python train.py --n_experts=64 --experts_per_token=8 --d_shared_expert=0 --activation="relu" --moe_layers=[1, 2, 3, 4, 5, 6, 7, 8, 9, 10, 11, 12] --balance_loss=0.00286 --balance_bias=false --n_groups=4 --init_std_router=0.0128 --lr_router=0.00106 --vocab_size=24222 --batch_tokens=[32768, 65536, 131072] --train_tokens=438300000
Below are experts of layer 2 (counted from 0) of a mixture-of-experts language model. Rows are named router (the router's row for the expert), up (a neuron's input weights, with its number) and show model dimensions 608-639. Each number is 128 + 24 x the weight over its row's rms, rounded and kept within 0 to 255. Numbers have three digits each.
Before each expert's rows: "comes after" lists some tokens at least twice as common just before its tokens as in all text; "mostly gets" lists some tokens that are sent to it at least half of the time. This comes from a sample of Wikipedia text that the model never trained on. Tokens count by the router's weight.

# expert 53
comes after: ",", ".", " \"", " that", " but", " announced"
mostly gets: " that", " this", " who", " they", " where", " which"
router:157135123126162137161086097128129164142121132129126134134129132102174087059162137122135131159121
up0:166184136090152106088164145122148170086123152162123117193149109139131129114139114162122139106059
up1:129108138150107147120128129154134156121144160130104099073166102123134116128118119130133144092123
up2:188122127120123154137127102114163119114125128157125128105084110179118147123124136147155142133125
up3:125109105111113184106140154110121115149159107124136095127076126116100178107076125167099143101133
up4:150107139076112131157162097103095124134088086163119114122174158157141152142118123126184146146104
up5:116153135164123101085125101122125107130115139153123109143111134123153104096105159116136149130152
up6:143160123104107104083119160141119121137083140141128105146125159123104141157152122137143098096112
up7:099118110140131147137109147164121107127145158066132137122102069158134162119110115172110147176145
up8:165148146119123106152115066113106140119123147143106150135116135170166168108106139103107086151123
up9:114094138143127167119184125128125106136138135120152140147123114135126092098160078146100132162163
up10:114119121132133157145134171171068127130142084147121116119131127104099124119138164151095140124156
up11:127127125107158081096112099088117149100132112148135125134135167150104089150133125132120126114116
up12:141106138132161158108126126136079159172074129130093140163081119121082116106111107086106124098142
up13:141084156143127122143142136160086154159162143115146158135136124144086128135157149131116096154134
up14:115102128149157113147122126133154123119152085124118165137135126135179105113141166162163152158115
up15:138129103168140151122124106172169156138152158098105089137110114096149112101127127076130104119113
up16:124103149157143113082117148099156128134126111110148137121107174142112117118166161147079142140142
up17:165103162117116077126119159121101118102099113112115166147117156127127139168148134122192133138108
up18:131180152069123103122156077109156108135104144166158122186124119146097153168142094155165133127068
up19:148137113168147149136127082108153114124100132106159170133100140158120107144113128135087116123150
up20:151144134145138142110123145144132110163117102101117144111100093132133104093191117109155117152121
up21:170143133134156107131139134131083082150186143142159145169140134157154146139106133094100124123118
up22:166149117147124106170137136169144181147126155076148151113153110071150108114102160122150131179153
up23:123146115146157140136098123130167179124123141165147128131138128150110129166150158152141096178133
up24:133145147128109143071148102134092132116082118101100082134129146109133111122150114134116090120106
up25:099134160121115129106141151131082167108091141141173102155117155113129143116158084111118102109139
up26:142113127137149143172101166091111121110178143098160128091113117144107135147143132056137140128161

# expert 50
comes after: " (", " \"", "-", " S", " K", " T"
mostly gets: "w", " Men", "sh", "ü", "ph", "ç"
router:183119155136126128144164111130107163124128121131112117119118101129142114141158088155135068117121
up0:158127170092078123124138141114134149133138114174183119187100113167154121091114110122103134092153
up1:124116106134161140117144136131104161140131075160132141165136103088076143117146127151097129141131
up2:119109115105116128121128134190156159187122096116119117139135122141108110138096087095128125143117
up3:206139122107143124145101148137140090105113181125127103139134117116145088137140146082117145148115
up4:153141120100167113150135081190165145126123114121143147136141131146167143165128090123131085131144
up5:171149157142129158158132133132135153135135147171138133114148169131119091138165163101112131135096
up6:137139095127104151141155102145150151138140172121147112104139137153111116135136093149168072134129
up7:109157149124106098157139143117098101110102127117134111150168113139138130105139067117117149114132
up8:101142112137132098122125116169138121090090093118152105132132094137103134128106040103097180114120
up9:088115160116125125098143122132151120136111115154109134112127142084107068116129102127104157095115
up10:133088118132146151144109154103127125157139138117163094147110106137082067128114091149089168092105
up11:119157087122153091095132133106153167101121156148111168130151122087133143112151134147134146143094
up12:100139096167115092116124124128100089129147153138137118112148167146110126126137146123163133124118
up13:175078148151142156143119073155153137116147091119101148090151104160177148143071127165105113149128
up14:126095113088130132099166162125182133147134122124140138128191116126132133114125153133148134138143
up15:133113132124146114136075097146115159112190146123084120150137113127153073137151147099099124130122
up16:100136100134129122119087120158139121110124169114148099122130131153125075143101165117135137135118
up17:148130150125136093153140140104129115103133147125130079146127135143120111097145127154152165112162
up18:109140074091128113114142124113155138119196140171140153121123149123177101159135099104107067084107
up19:124154134135109123155141083082125139089085109164105122148119108120143153110087114139131105127106
up20:150138089125098156150121129156122130129139119114134117121115104122133109112142146148138130115133
up21:134093140148140127138188130112154116109150104129115122123106156113144110144138157095156157088133
up22:125138140127118155121091128154132183130158132144114128112118143124103101130154089133118147121102
up23:119129173124134179142131141127168147129148137154136121136112167142136088114139095167169083176118
up24:091121159118123112088156131102139135148148105170124149080128107154075115154122134168127147140093
up25:101088141148111141104110129089149173118112127140106087119162147138091134133089145170102112162088
up26:102075127128118098100105110127158108158142121141112110110106137125105110110128070149122130142141

# expert 3
comes after: " the", " of", "),", " a", " an", "S"
mostly gets: " 17", " British", " American", " English", " 2019", " German"
router:152114164123147145129127124128137127104131148135162101132097148187090123124142117100124110138115
up0:139124160130132158154106066152120131071139142140161136140083172122123113115137107137159117123123
up1:125108139131109129169147116132095192119127147132112144163115137148114103138088177128132094127101
up2:116129129117126084104134125098119132103126091135121121151136129138154129131143094122099152145129
up3:142132125060112131141103113108160121134136133127113109134115116140127127143155088132132137145157
up4:133139104147153124109157136131115137122147104100180130165110107151126139140142147132105127104115
up5:166167164150115144134126115139109151128138159173100140133152118150121154099132151162122113108077
up6:098082147149118130132130169113095159135127127128160140152149175145124114127134131086148115126123
up7:131147121131096128128108126129112144100125168147124119169116137103151104132136150149139115120129
up8:092116149131172109145113144117158142119155127114163130151148077157155131124159130079113139150133
up9:115129151155132138148094150133138141097171109152128086121171144146129104124154147106082103130131
up10:130128149148165119114149120132157113113122113146189095117073159109129120130132136139100125116130
up11:150137150110132146133098156149099116135109119118144152161091118133090139130155139144122164119138
up12:124106087097145141108149143103125090143121124111171152134157125128059119146117149093129144106099
up13:154102143151136107098160096115123158143175085097107111143119135078137129122149142150129110160136
up14:135115127113144151140123145132103117161158114121131098117081116096119098156161058140118084169148
up15:148130158081116124081172059145188136127158114162144130131105152102093122150169131095158130115119
up16:098125173127089124108103137128124148115130077134151106124127118168096084122110117131123136143086
up17:162142178079132156120153162102111150140147100134102121124144081126124121161117101108123127146132
up18:157104136144078098099159112145156126126127108108159148130144108120114146120145109118158130179138
up19:119163149138119125118120127084137117162185126172127164097078145136125104133136136146104144107090
up20:164123117098097136124136095158153125122125130134145135113069106148184114093144121101121096157154
up21:180136112146108087096116086123128150110143120130130136108128123101129084106176167119127095109158
up22:132096156180117163114123144128140120117108099184137105110086110137094126164173114078176153181159
up23:098133209171165140124121169171123163120094142122164136149108123123131104098124159160109128126150
up24:135113125068127085100135152137147173081109104117170163170100134137125145097180102147110111093130
up25:128124115144120119157113109120114151110109104122134137141136158091156108139140125116083122065145
up26:101147125117134157156138122111131157079140193156119127161099138148107138125156138145142111152118

# expert 5
comes after: "|", " |", " (", ":", "–", " on"
mostly gets: " 17", " 24", " 19", " 25", " 15", " 30"
router:143163118117151134142121105101107105098110145115138153120125141151170148141135134146139119138133
up0:136132134130106132130098135131097146153143131153181167142134135150126099085117108144158154138087
up1:137161131115128117130132108137069137079127133099141092138135127125177124087108132159131146132176
up2:094150153164122155156133096153135113153125120103146128108112127143122148102127158092163148138127
up3:160135153117130155071110121118145116141089098146116116103099101130134171124178141155141119140128
up4:167147109125117082141146129133178153154151109100107148154104135150146080130163102088095125116134
up5:127149124149110113138126154137123139147141125124113184121114128127114129161160088120108149160163
up6:124136152146145143114121137104106146120104108114125163122105117171098123142129110136123108130134
up7:128155133101191128128142069117126146083114133189130143148121146114094083131117123100116106143125
up8:150145120098126106164090115128165105124159165097145143177062126140148163137130091123125147099148
up9:127135119098120131123155136104115169172103152136136118153097121155162137117093105131119100134127
up10:113137095100153116134199165131074131151152132126111114134141153088098101143119146133135134139117
up11:148121141143167135106149161127132127138141088128154109116144133104088141160116164144143132137132
up12:126133147162152098116107167130147127073112115100115116136127170116169149164135124094131110141161
up13:164083155169121161158096158113093154134161110107140121132125134122157099121107092144153080129172
up14:139121110093136117149080138077205121140176115126121111118115085173130126160133120072126124114130
up15:127138153163106134149125094121089117152091140168152150161133096126142123165143152138138102132103
up16:119111124163102129138154106105121150101160134121109128118074153102129095126138148135144127151127
up17:103154134117103158127094133114139148133168152102091127127101135133145115120128136100122125107113
up18:111122141144121135150076135103131202116104159117128093177138133132130115146122153096135098154131
up19:160112100134115125139160116135135118134119080149129109141091143148120103116136131134146110117105
up20:162085177119119138105154141143116135169141101144164084095086111136114139110121086119063091127134
up21:100130161124155127132166113101106138131094165159100105105124098083063110103180110163153134144132
up22:158151115132163138153123107180127146166132122106105157123158140154133141070142137132115130108104
up23:094104132153124113128110182152098110096102107128078125068123151083138117152134115133091108122128
up24:121106146092156128153131116122127131130120145163162118134145139131123127090136139095119148150104
up25:144153136117148153094142141129149135092151082121134124126157108138088137142121113101106089083093
up26:095135120142126146122104127139098131116119145121156122164133147154173159083159132136089107118129

# expert 9
comes after: ".", " |", ",", " where", " that", ";"
mostly gets: " he", " He", " she", " She", " him", " 24"
router:157140136108149089173141094188118146096151142103108114112139170147198146126156135109132127128133
up0:124118104151122125110131130099088116172137190125104120180103152125141121085151097144062111104130
up1:171136127112157127128162115136133145142178128169144142116122142130113155109124117107127150139151
up2:152129118113119099120078114139149184115135165090134147150126119093095114087143111137091064083113
up3:135162152116072116114142137147083092154109119094097149144116164127146105139143095119088170131057
up4:135117102141127158159150200155121170166123125109071149136123125107127140114165121106150160138127
up5:162096128080107158110129148150116133123106127079116113118075130111100108139153115088146156140090
up6:147145149128129110116139107195108159094147070119144129117136080139145162160146129180157147111093
up7:142161141120167098120160120110107155167096109176118153121108152113164119135133133129122135097129
up8:125123101125134159144097149161110138126150170106117158148096142134099122136160094131146114107112
up9:132104077116130155120111120128117116143116142091104136141171096085117113138130120139069109142108
up10:137137124101146147131124123127112145150135114107189119152156171107113141119137121123091137110151
up11:157134169113153144094160113125116148118139105135162125165068122118110157136130123175136141154136
up12:121164091147106136133082166128146098093150185154074142115115105134125076124133112146091118122076
up13:119130118143131120150109139169158149152149168125121130142098139152143125121103141108093159135124
up14:164133149181183099122144111096103131149123120120124152086088129127167081136146151158126122113115
up15:145106176134159153129130144130129116124169107171133155122149129150154132127125153177117114103140
up16:118144156102106128143075112139160136113156125113152178112096153150182115136126097148129154109129
up17:137098090128153119148172099113149115116099141127135120167125117132133129064155113120123130172106
up18:127105120150104116156135146162119135144156178138131122111148159175081134167159135101115117107114
up19:101093176134125113111117097112130114125174114096137091134041177160158105124134100111130130141140
up20:160126143130086165134111135101089124166122145109134137132100164145116102161110128120129115125135
up21:131157158142181152096122171159118124135137107118142115114140175165117172122150079129156130176144
up22:165126134148176076148111112162142141082134133074152090120144086116137149132125141127104149127123
up23:118140148126133086135171131147128106098159120108096122127098128105143128131135130057128149104133
up24:159127119121155190111131147166113135119140151132117163172095181082124106147135137077135141137127
up25:146081119151105100120121107132129123131120107121154132135132145138129121156130151127132147138151
up26:103131125134105168091124140136095147102123131121106107157136156125131131044126122133116141133137

# expert 48
comes after: "\n", "–", " FW", " MF", " DF", "″"
mostly gets: "|", " attended", "ker", "ander", "stone", "See"
router:141112120167124144159130161095108145084166099062137136134143176181116156111141100138134165142129
up0:136092121148170121135125150142140130131141161135161148117117135150173129135109143160104140078140
up1:125124143127111093169143156138164154134114098059130145123134129133156108134137122152145151135095
up2:120145131125134092164099139165131148083154119146112128109128133128141136159126110163105143108116
up3:157143095147123194174128117127121144123152141077120096156162110194110149135113090122157161187089
up4:124100104156151118105130136066105117131161090134122166144075108141136126152152152061115133133117
up5:098077132103120144115159134140129118069156152112147145146142199122197144138104123081141099152108
up6:093060106105125149127112129134153108090117123105113160137100108095120143164163114117121106111153
up7:145116163119121161130091139138082111169099131117134096134167153178109126146154075106117097123107
up8:149105135152187147164100102082144105130114134138124130093108133179077153140118137150161123149149
up9:172093137091136125134094144121084071128148133121125123135121125184105124145200121125129141116108
up10:134106083110140169089166172123105132136145122129149164134130169120118169119143113117124161118083
up11:148121116103082119128120140171152153154192142128132134124133135136131147148144133098120120166138
up12:114147112110178142144086088145127134133121100110150160139099129117117136147111115112089143133145
up13:141071104155151163155168090118120165119135140140136104144128167153104134117157116129147139120134
up14:107103112135122147086121126107125127095156108092130111128080159104172138112080143110117132130134
up15:122150112081087147147142140149137129144157127115120111144175173160096128146132111133122133172150
up16:165179135127110066142131158161115132138150126119108151140118135158140129121180114112131167135127
up17:158100160160111128121112121132083125082156150162144117082098100155110131089158164100099128145104
up18:138118127167113122102124088138137123116172150107148146080085146180128107117149144129111123150114
up19:159161137154117141137112112155102135125127142095105158131132142131127103151135076133110096145159
up20:181071115114139138107109163136122153132139099122136093114111138109072108109154126152124099087120
up21:133099183107164148147128127100129120153130132115153115129112124176120163152127145097137121132106
up22:168138120130072149147112153132073110117134110105129123121131138118113136133108127159123152135116
up23:151138115151128145155109110072116111131126129165113160117102146135130211123144126178122141165102
up24:175144150155125134143192101118115166143151101143094135088111163180095135129108076154161158137112
up25:145106155154106143129115129135106113131153132085116131132116138153169141156149141136110130145126
up26:129137141156114125123142150109111180117110144151181118139103158162147153097175129160167140161123

# expert 55
comes after: "\n", "\n ", " Genus", " Species", " name", " Episode"
mostly gets: " they", " They", " that", " which", " because", " who"
router:126119179140135146163136135136106143124114152119099121109086160148134154105153153108106124122144
up0:141113104145126114112102128114129106124131164075097123135133138088071105111131144135116147130071
up1:114137138145190169111148135108144111147122132175119116135128106138163119122156132103156127122126
up2:135134098132075131120124097111104172105175128105101099156139125164139160123120113121145126117125
up3:150103142175096105104126098101127121132143144171163169100130169145119104115131158150156141078130
up4:144138125155123144100153104129155071142119087099105107125127106108103123113149102117141151129098
up5:137098151173121050158149120113115118127077103086151171135119128122160132115161119148147165147136
up6:152146154122128140089158126129153131101116125097144108128140141160143128018105097141158121147130
up7:119106128146104122108132120110117096120124146122153140177180098125108149131135133108104129125124
up8:124098121163123136110132159134154188156118137129137162124161172124093150102120160131128142115100
up9:108120120122152136117182134122142112122144122154178145106124119116134145097148136118146176157132
up10:114171114080160142181154081078129129125140132143143130157115116124090126100145166137117143185138
up11:133119115098100093149165109092140140153129117108142160132147116122101130175118127134153153114146
up12:151159116164143113140135102116107116145143133145142109128109076125148151148108132142112086098128
up13:181168104095120078136155152111157110167130111143147078145119127113127113141172116101139089152139
up14:113087119119196143155136118131125147119124125125084132091108148132171140157169121074129110116158
up15:100103087117144118114133132141136148134109129061141146142103193136123157137149118173130155129129
up16:136167120117117115095127137132104141138110083120137117129139098138117128123159102124065086133119
up17:119148109078143131088122100127117128108139140167154130093124134098162114136143141096119147165133
up18:141106107127097099112131122119134130123160090127137111117104098110131080095118156107119136128148
up19:091133169146107096141149136096129151109126131130128153138107129117099139127114154108079142153112
up20:139119121075169080132117157112135158136081141132122152159151138138148125137152204155115104119113
up21:137112123101137138160164107139108131161085143101132135108082152134130149134151113176103140124121
up22:129142093117126110154131141124124123163081128094146123148127139123113089145122093108133142106116
up23:088111123131108148149145087144132103112151121150135174125114127133140145150121099107139132156114
up24:142130168091166119183159116118063136133147138097153141126126126133095174129181114085119104157109
up25:094180054161124141156153126147090098109111139105134081121091138112141092136147142140142111135147
up26:138104120137090118165125128121147083178120105118105145117134082148098108159159100049111083104151

# expert 25
comes after: " of", " in", ",", " on", " for", " to"
mostly gets: " the", " ===", "|---|---|---|---|---|---|", "|---|---|---|", " E", " MPC"
router:120101158179137154109143132158131158121156193112098104128108114138122127085176117155154141170128
up0:140136126135130094136099105164125143122086154146179120137146094162142153133142126108127147140087
up1:150125162131094136160160170096107098139122132105098118177147083112117149114118093148152152135111
up2:146125109101120159133117092154103169113139128129124150126138143131137125126141096158081162094146
up3:155157146143113108107125131166127134128098131143159107132120144165112102113116114131147137108111
up4:145136138132131156117101115160144085133152125072182131122109116151128131127151105185099153132132
up5:168139101110145117167151148136114150126106158109148115163151112133153110143134129062152082161125
up6:111134147127124102152141104111104108066153125111129144108147156141154148145140169176101164114104
up7:132170135124171154101141097130112096114141127128129143093136092082159134145111095145159111146098
up8:169134146096147120161169088141145124149130177123161117146127117119157102110183131110144103108140
up9:136102122142127096088131134126109151136111172165139141105130124134159113126134132109108127117123
up10:131121110089154143133110152160171153166148124118150111111174077130139130102131129093177141111169
up11:122096145116131087118153137102121123125106118146134176127133111091139179135122131149106123133106
up12:115126091105131120144110141125127142145090165136106125125139146134144142112109099097104114139157
up13:111148151151083138117118147156138090101126059111099160167142131116114153102131065150171127153149
up14:142140124194146135126097165179130120063134136110077086108129138182149119167130108127141124154155
up15:121083130126123136147149099122080135118136104122131121138083135127129151134108154134128155140098
up16:104143157125100126126122097096112143123088112134150085133122125128157141153142139136118135112129
up17:195154169069155141150183151146137091130134136180087128142082114132077109135140108101173154114097
up18:128148125145106154095126164164131145121100092112124110120138097134115139146163064138127110113156
up19:138099113112157128096104088122156131119159125140099136076107087143133157129162122139144105122133
up20:145146132151153125107104146078138121115114154107128165152125097150099121084149157134145118141140
up21:129153145094155162148151071164135166128108139110126116142133093117150127089114132136093124177117
up22:185138110124084116141148147146055131090115146090133119122149144103090175145125115137136079106095
up23:130167121186136108107119137152143145130143152105138158114105143171082127110074137137138087155114
up24:134130138132109161106141177160116173109111129132116131115151103144107133122148127117167120135126
up25:134109124168127089152165119103178162142098191130103123133136108095141145083188129114122132101082
up26:123200132125110129153150111150106163153102124132132094181109122151104175110126121120148102143088

# expert 14
comes after: " |", " (", "–", " in", "|", ";"
mostly gets: " 2021", " has", " 2024", " 2011", " 24", " 17"
router:152101146178151107135130099127131135094126157121168116172125112148138139123153123123150135141128
up0:167117124116145154152134140138129144107130085122127184109124103132126166082176135106047197136116
up1:146135139128103087137135120107125140165147122108120159097152106149126108176130160132112156123117
up2:131139120106180104166133115126066115149107172179155094125082174158149151155118126086164148131112
up3:085102157151143156129119103135163141125133116077108097119153156091140135128157099158146095166139
up4:129104169103105118125132091142118143093119125139157128116115138108150139121123123099114177171140
up5:123151161122136117090116121121131119112135123116136116115136128107159117161150170117103131121125
up6:106110142142144153146133129102157137085132115197156118134108138165102155137110097131107155113149
up7:128149126118108113112130134167124071147122181177152162172136167130105131136157161067123143123075
up8:164154140111130125162167109108118123073113119108121136133152106144159194083112119142141103110182
up9:114146119114117086151175127160154163106111122147128139125115109145111135157132116122127078116157
up10:205107121115132123146122116176088167132205114101129139128094100072091142119145129139119184128138
up11:066130152145125132068156137157105146173082101108111134115125142147138147128147176144125100151111
up12:207116126146119079107130111172089143144121130072113130166143128129113149134150103103134110142144
up13:130168133152136152123151140127091162134152161102104153116087168142102131081123138131121162107173
up14:101165126141167111113139107119140098122118132101112125042135167086149152176125150101137131099109
up15:093111135137112111113193163117101112132108089108135134162138114133078132122082116139111137139147
up16:123135155173157152162132124157094113124078138095173129111110158148134140135146170111119132119166
up17:149129131112188121156158095192133142160145147141161120182105165098108131105122117088155119096164
up18:178116141122134154136108152133126126114135147119099104103160166167140160177121162163106125121082
up19:110130151126115111090157118141132134120129129162133169136120083123121107163137099108122161156141
up20:096134156119082114097138109105063106133125071157148111142089128137113166162171112149119139121141
up21:134113154138142143154150127141153117132130137162119113117117075119148138137149159115130145108139
up22:086162151121122115112157134148113109155133109135128138099127128128086131141132119109135148136138
up23:150145197126122159172164146132142126167158149064152143116130117157153134128161143086150158130124
up24:095167117123165133130118140091135119175108125172128112143080141175129130140106125137100172087095
up25:128124107142120119144114133130135101105113168144098152154121141094118125174145132151098137109118
up26:102148087133115082144098123149112128099100098112164155152145138110123162125135108118135103085124

# expert 26
comes after: " |", "|", ";", ":", " by", "="
mostly gets: " 4", " ===", " B", " E", " 5", " N"
router:155113121179138121147122148106160147069120122156115119138093143137116083130164113076123136151119
up0:146111148116115161136152162098119142105123138099143164135104166173132154149109169094120146136107
up1:111154130113162145128102151129132132156113100110115120129121135145132119150155112120093138152171
up2:116107098181135108111135147111080129123150138175157149119138132140128132152127166109125089141113
up3:115074124087153190150147126094132151138078153147141173144080165118115146129140130103115151141158
up4:132159113111111119150139141139147144142133124140135095108125123123097127113109119146090160107130
up5:144141155145119121146119141159115115075126136128152151177124144099159115108119095162142115147126
up6:128132122129122159151143150119074142136132138154122099112129141133113090092140140138150117186135
up7:141134136131121121141107130146108120080122165112148138155100132107151136115166133104110149131125
up8:104111137154080097106120171171104142165128122076122106085149146116104128096138111132144143100143
up9:120160123169163093109141111108113160140116116134126135176121144117111149066160111103164133146132
up10:091136154169109134127163083099126161082165162169105120105126138079129097125151120192117117135124
up11:176110120130115080128118140132152147127147140104111124125146149156137105128133138138151118152146
up12:118113095114123167126129158160111123133124123106140158176143146169129145130152138120125135145135
up13:053110134111136154069118107136172097132115109118132127112123108139131080120152125131130132166145
up14:160110133149127126050118092143125156151112117147157135172116102094108136129146112129118129174151
up15:117182116148180203147103058147156106150119110139145110096114157126066137168126124136122133123142
up16:180132132126115142152125146085132109088199134093142126097136098132128135107175102118125110148123
up17:143118156148128115134147127162076151125165137118101169120119142127117123157122153120115095114105
up18:122115146146100142074149147157164103073157134144166098120145165098104135115131148139165153117142
up19:128098122131128136104163080092097177115121128121139123094153112130111091117140110096090137135161
up20:110105173130146122082138123096127091149116118123142145123105092129139145100152114146113139118166
up21:129135113103173121080141098177102094106118116122101170120134140111139112177086140065111141153118
up22:114110063144122090133119118168130123119148118137171130104131168165121093129102098082120128170133
up23:124156188123118155159133123145125120132052102081119091135117125109133111120119133138111111142137
up24:121184134183126148122075122140108128143105090147156153118121134132119141135141126122135114122118
up25:157135187134140099190142117119117098085108108136172135117104107111143144122150146133137125103091
up26:136143111120139130117132106121150194138116111141122154124123111171141122140118084115143085145105

# expert 16
comes after: " of", " at", " in", " 1", " 2", " for"
mostly gets: " the", "The", " l", ",", " E", " 3"
router:159148181112198103143129118138117113118194115136123093131130113167175151121181097119177148108101
up0:161147157095130124111121161141152113177113127101181148133090172095153133142165110091153116187118
up1:129058139100146146090104115085140139110132099140153111142115174105117130075121126122125128129134
up2:132099120173143136094196118156136147114150119177123142124094125110187161108129118150110178154087
up3:166100155127131062091089095104093125129156070152138114103097134113142123132096130125144141112111
up4:150144141144115157126080136098129134130151119122086136124128123121158101135136136144146146122112
up5:151123136165154148131119130119099129107150158116136095137092126072170137132139113122125167139147
up6:145134156134149089115138184083072157118118123131108079150125133135156101115140145143093155131068
up7:126058149121141150124112094091165135089195123144141124131125130141161102111107116175156127123134
up8:142085146124164147150118160109100117158087117147146129107156127167114091115141131141112106121104
up9:140098115149136172113131178142157174090163105078105123108152110148146142147167102118126086185131
up10:153140132100125170130112123113088087170097088168131136120129095115140112128099130169144133126124
up11:129109080108116131140140065072144140155169129117111152147149160107117170169157166108097128089106
up12:104163177165129137120143097129153174093172095135107116184162091122119138100099142096157125153125
up13:107133096097139093121142158147097137125111112123148164109123128122117105115154124111128160134104
up14:144134173137088114137125118102157102154186120177157075079070155137162106165175084122128119156108
up15:125107091144133137107136189129096092135150114118124124139116119137110137139101153144141147122093
up16:151169176126110081161160082124142105125158135148124120142082111133125141120181165139143145146132
up17:151121186149111177142131142127103141123139134123117117130168091204177130184145111086128078121128
up18:108127108130136094129111135157100142090161188146123062164128110139126131140127124172095096148131
up19:134081093122103071125115110103173146132147169108144165105106131174120149125152181121114189106107
up20:111104118147150127132129112105139099164142140137128105102029097169158132100178119143114159123107
up21:114104128143162083140145142089109187097091114149166120157129115124113155066152113090136121101114
up22:116105149116132131077123134074124151137145166148143145140148170165167107159147141137125111158161
up23:136132140135139111125114105127111101134173089133110134154094100088147102139118092101164146143123
up24:139098150141103113148145115143097102110163103098130115125112125131123104151146132145178097102135
up25:150183128141170167132111154137072129157098128106106124098103123189127127157110139174097123139139
up26:182156128088130101156135149125106109138142176129142106086116104175152122124153152110126159122121

# expert 27
comes after: "==", " =", " ==", "===", " ===", " also"
mostly gets: "\n", " ==", " ===", " =", " 4", "|---|---|---|---|---|---|"
router:191151133129122148141161062141122157122123144132140149101147130139144137105159066131106098129141
up0:140138099109104117129056110083139129138133115154109097125118112103106137064162083134106084114112
up1:148155144131179125155146112159128127122145108111128125101123108113112110134120089153171133152130
up2:184136098088122122140160148145131132099160103133139109126144119161104111108125138165126105174107
up3:137130124111123101118121141130116136115142126108175123097150094111139120132119113107127138120122
up4:186150168119106118134106160147117145117153130140080180131138080130105116078116147127135155103131
up5:137097141175100112128118087139083149148112116151132098180110096099138115138102121101143148143113
up6:136127139084104120151100160076134124097119132098084138142124160145143141167140137080107122145105
up7:157210119129148129163103101162146163153147145115126121133122134115120099081177104119146122161158
up8:113131148149139116161194134150156116162083133125164165135095143126104139143105143121158127146164
up9:128105088136120156100137148160124172162100112177114131134144159144116154119125107148189123084136
up10:137100134109175194155159094139123132123111124100108118150157122091098109105162130152133139124110
up11:126094084142106173105137103190191097100141126076129150142141105122095090114146164118112159159124
up12:135104119086107105186148094104159144130139127105093134150127130125114143131122125126130159147107
up13:125123111082132083107195152130149121138132103149114103166100108148118130155096132138117100132108
up14:119130080134110165138125125090120108083141113106151100154108117099136106146105071123109143143126
up15:091140109170132133140156110111094116109084119149129124109116125134126148142137124143192121162158
up16:131118134129190117132165122105171147152131162129120149139152095086118091150128113063158130113109
up17:160139156113137103128132143129128109090114153148113128145123118127118128102159111133139105090136
up18:144156141131140152148132136132142103125109131086111142160142132126117160115100129137152097117097
up19:164101136121148146134128123122112152125134140101158165104167095110114146113139090120132155133125
up20:157114151158136091151116159148147097118153105168125110140158095132172128130127141077137129127152
up21:154131138122162108106131150124114126133141145105102098126134148138129149115139102115162144128152
up22:093137173135115131127125118107113137129161151110125158168111146126121162124097147136135127144153
up23:158129135128097126144129166135110184092109127127104120114120097149135134109113123183123163142094
up24:073146132138151146112121146115070130138111139118129161167146159119130136088127144150118129120171
up25:169114107082139140097127107159123121091146139095110121146141125148153136133118086105142121093119
up26:135150084127154116180135163113106090105091121123115104127093117132074135133134106116119135127100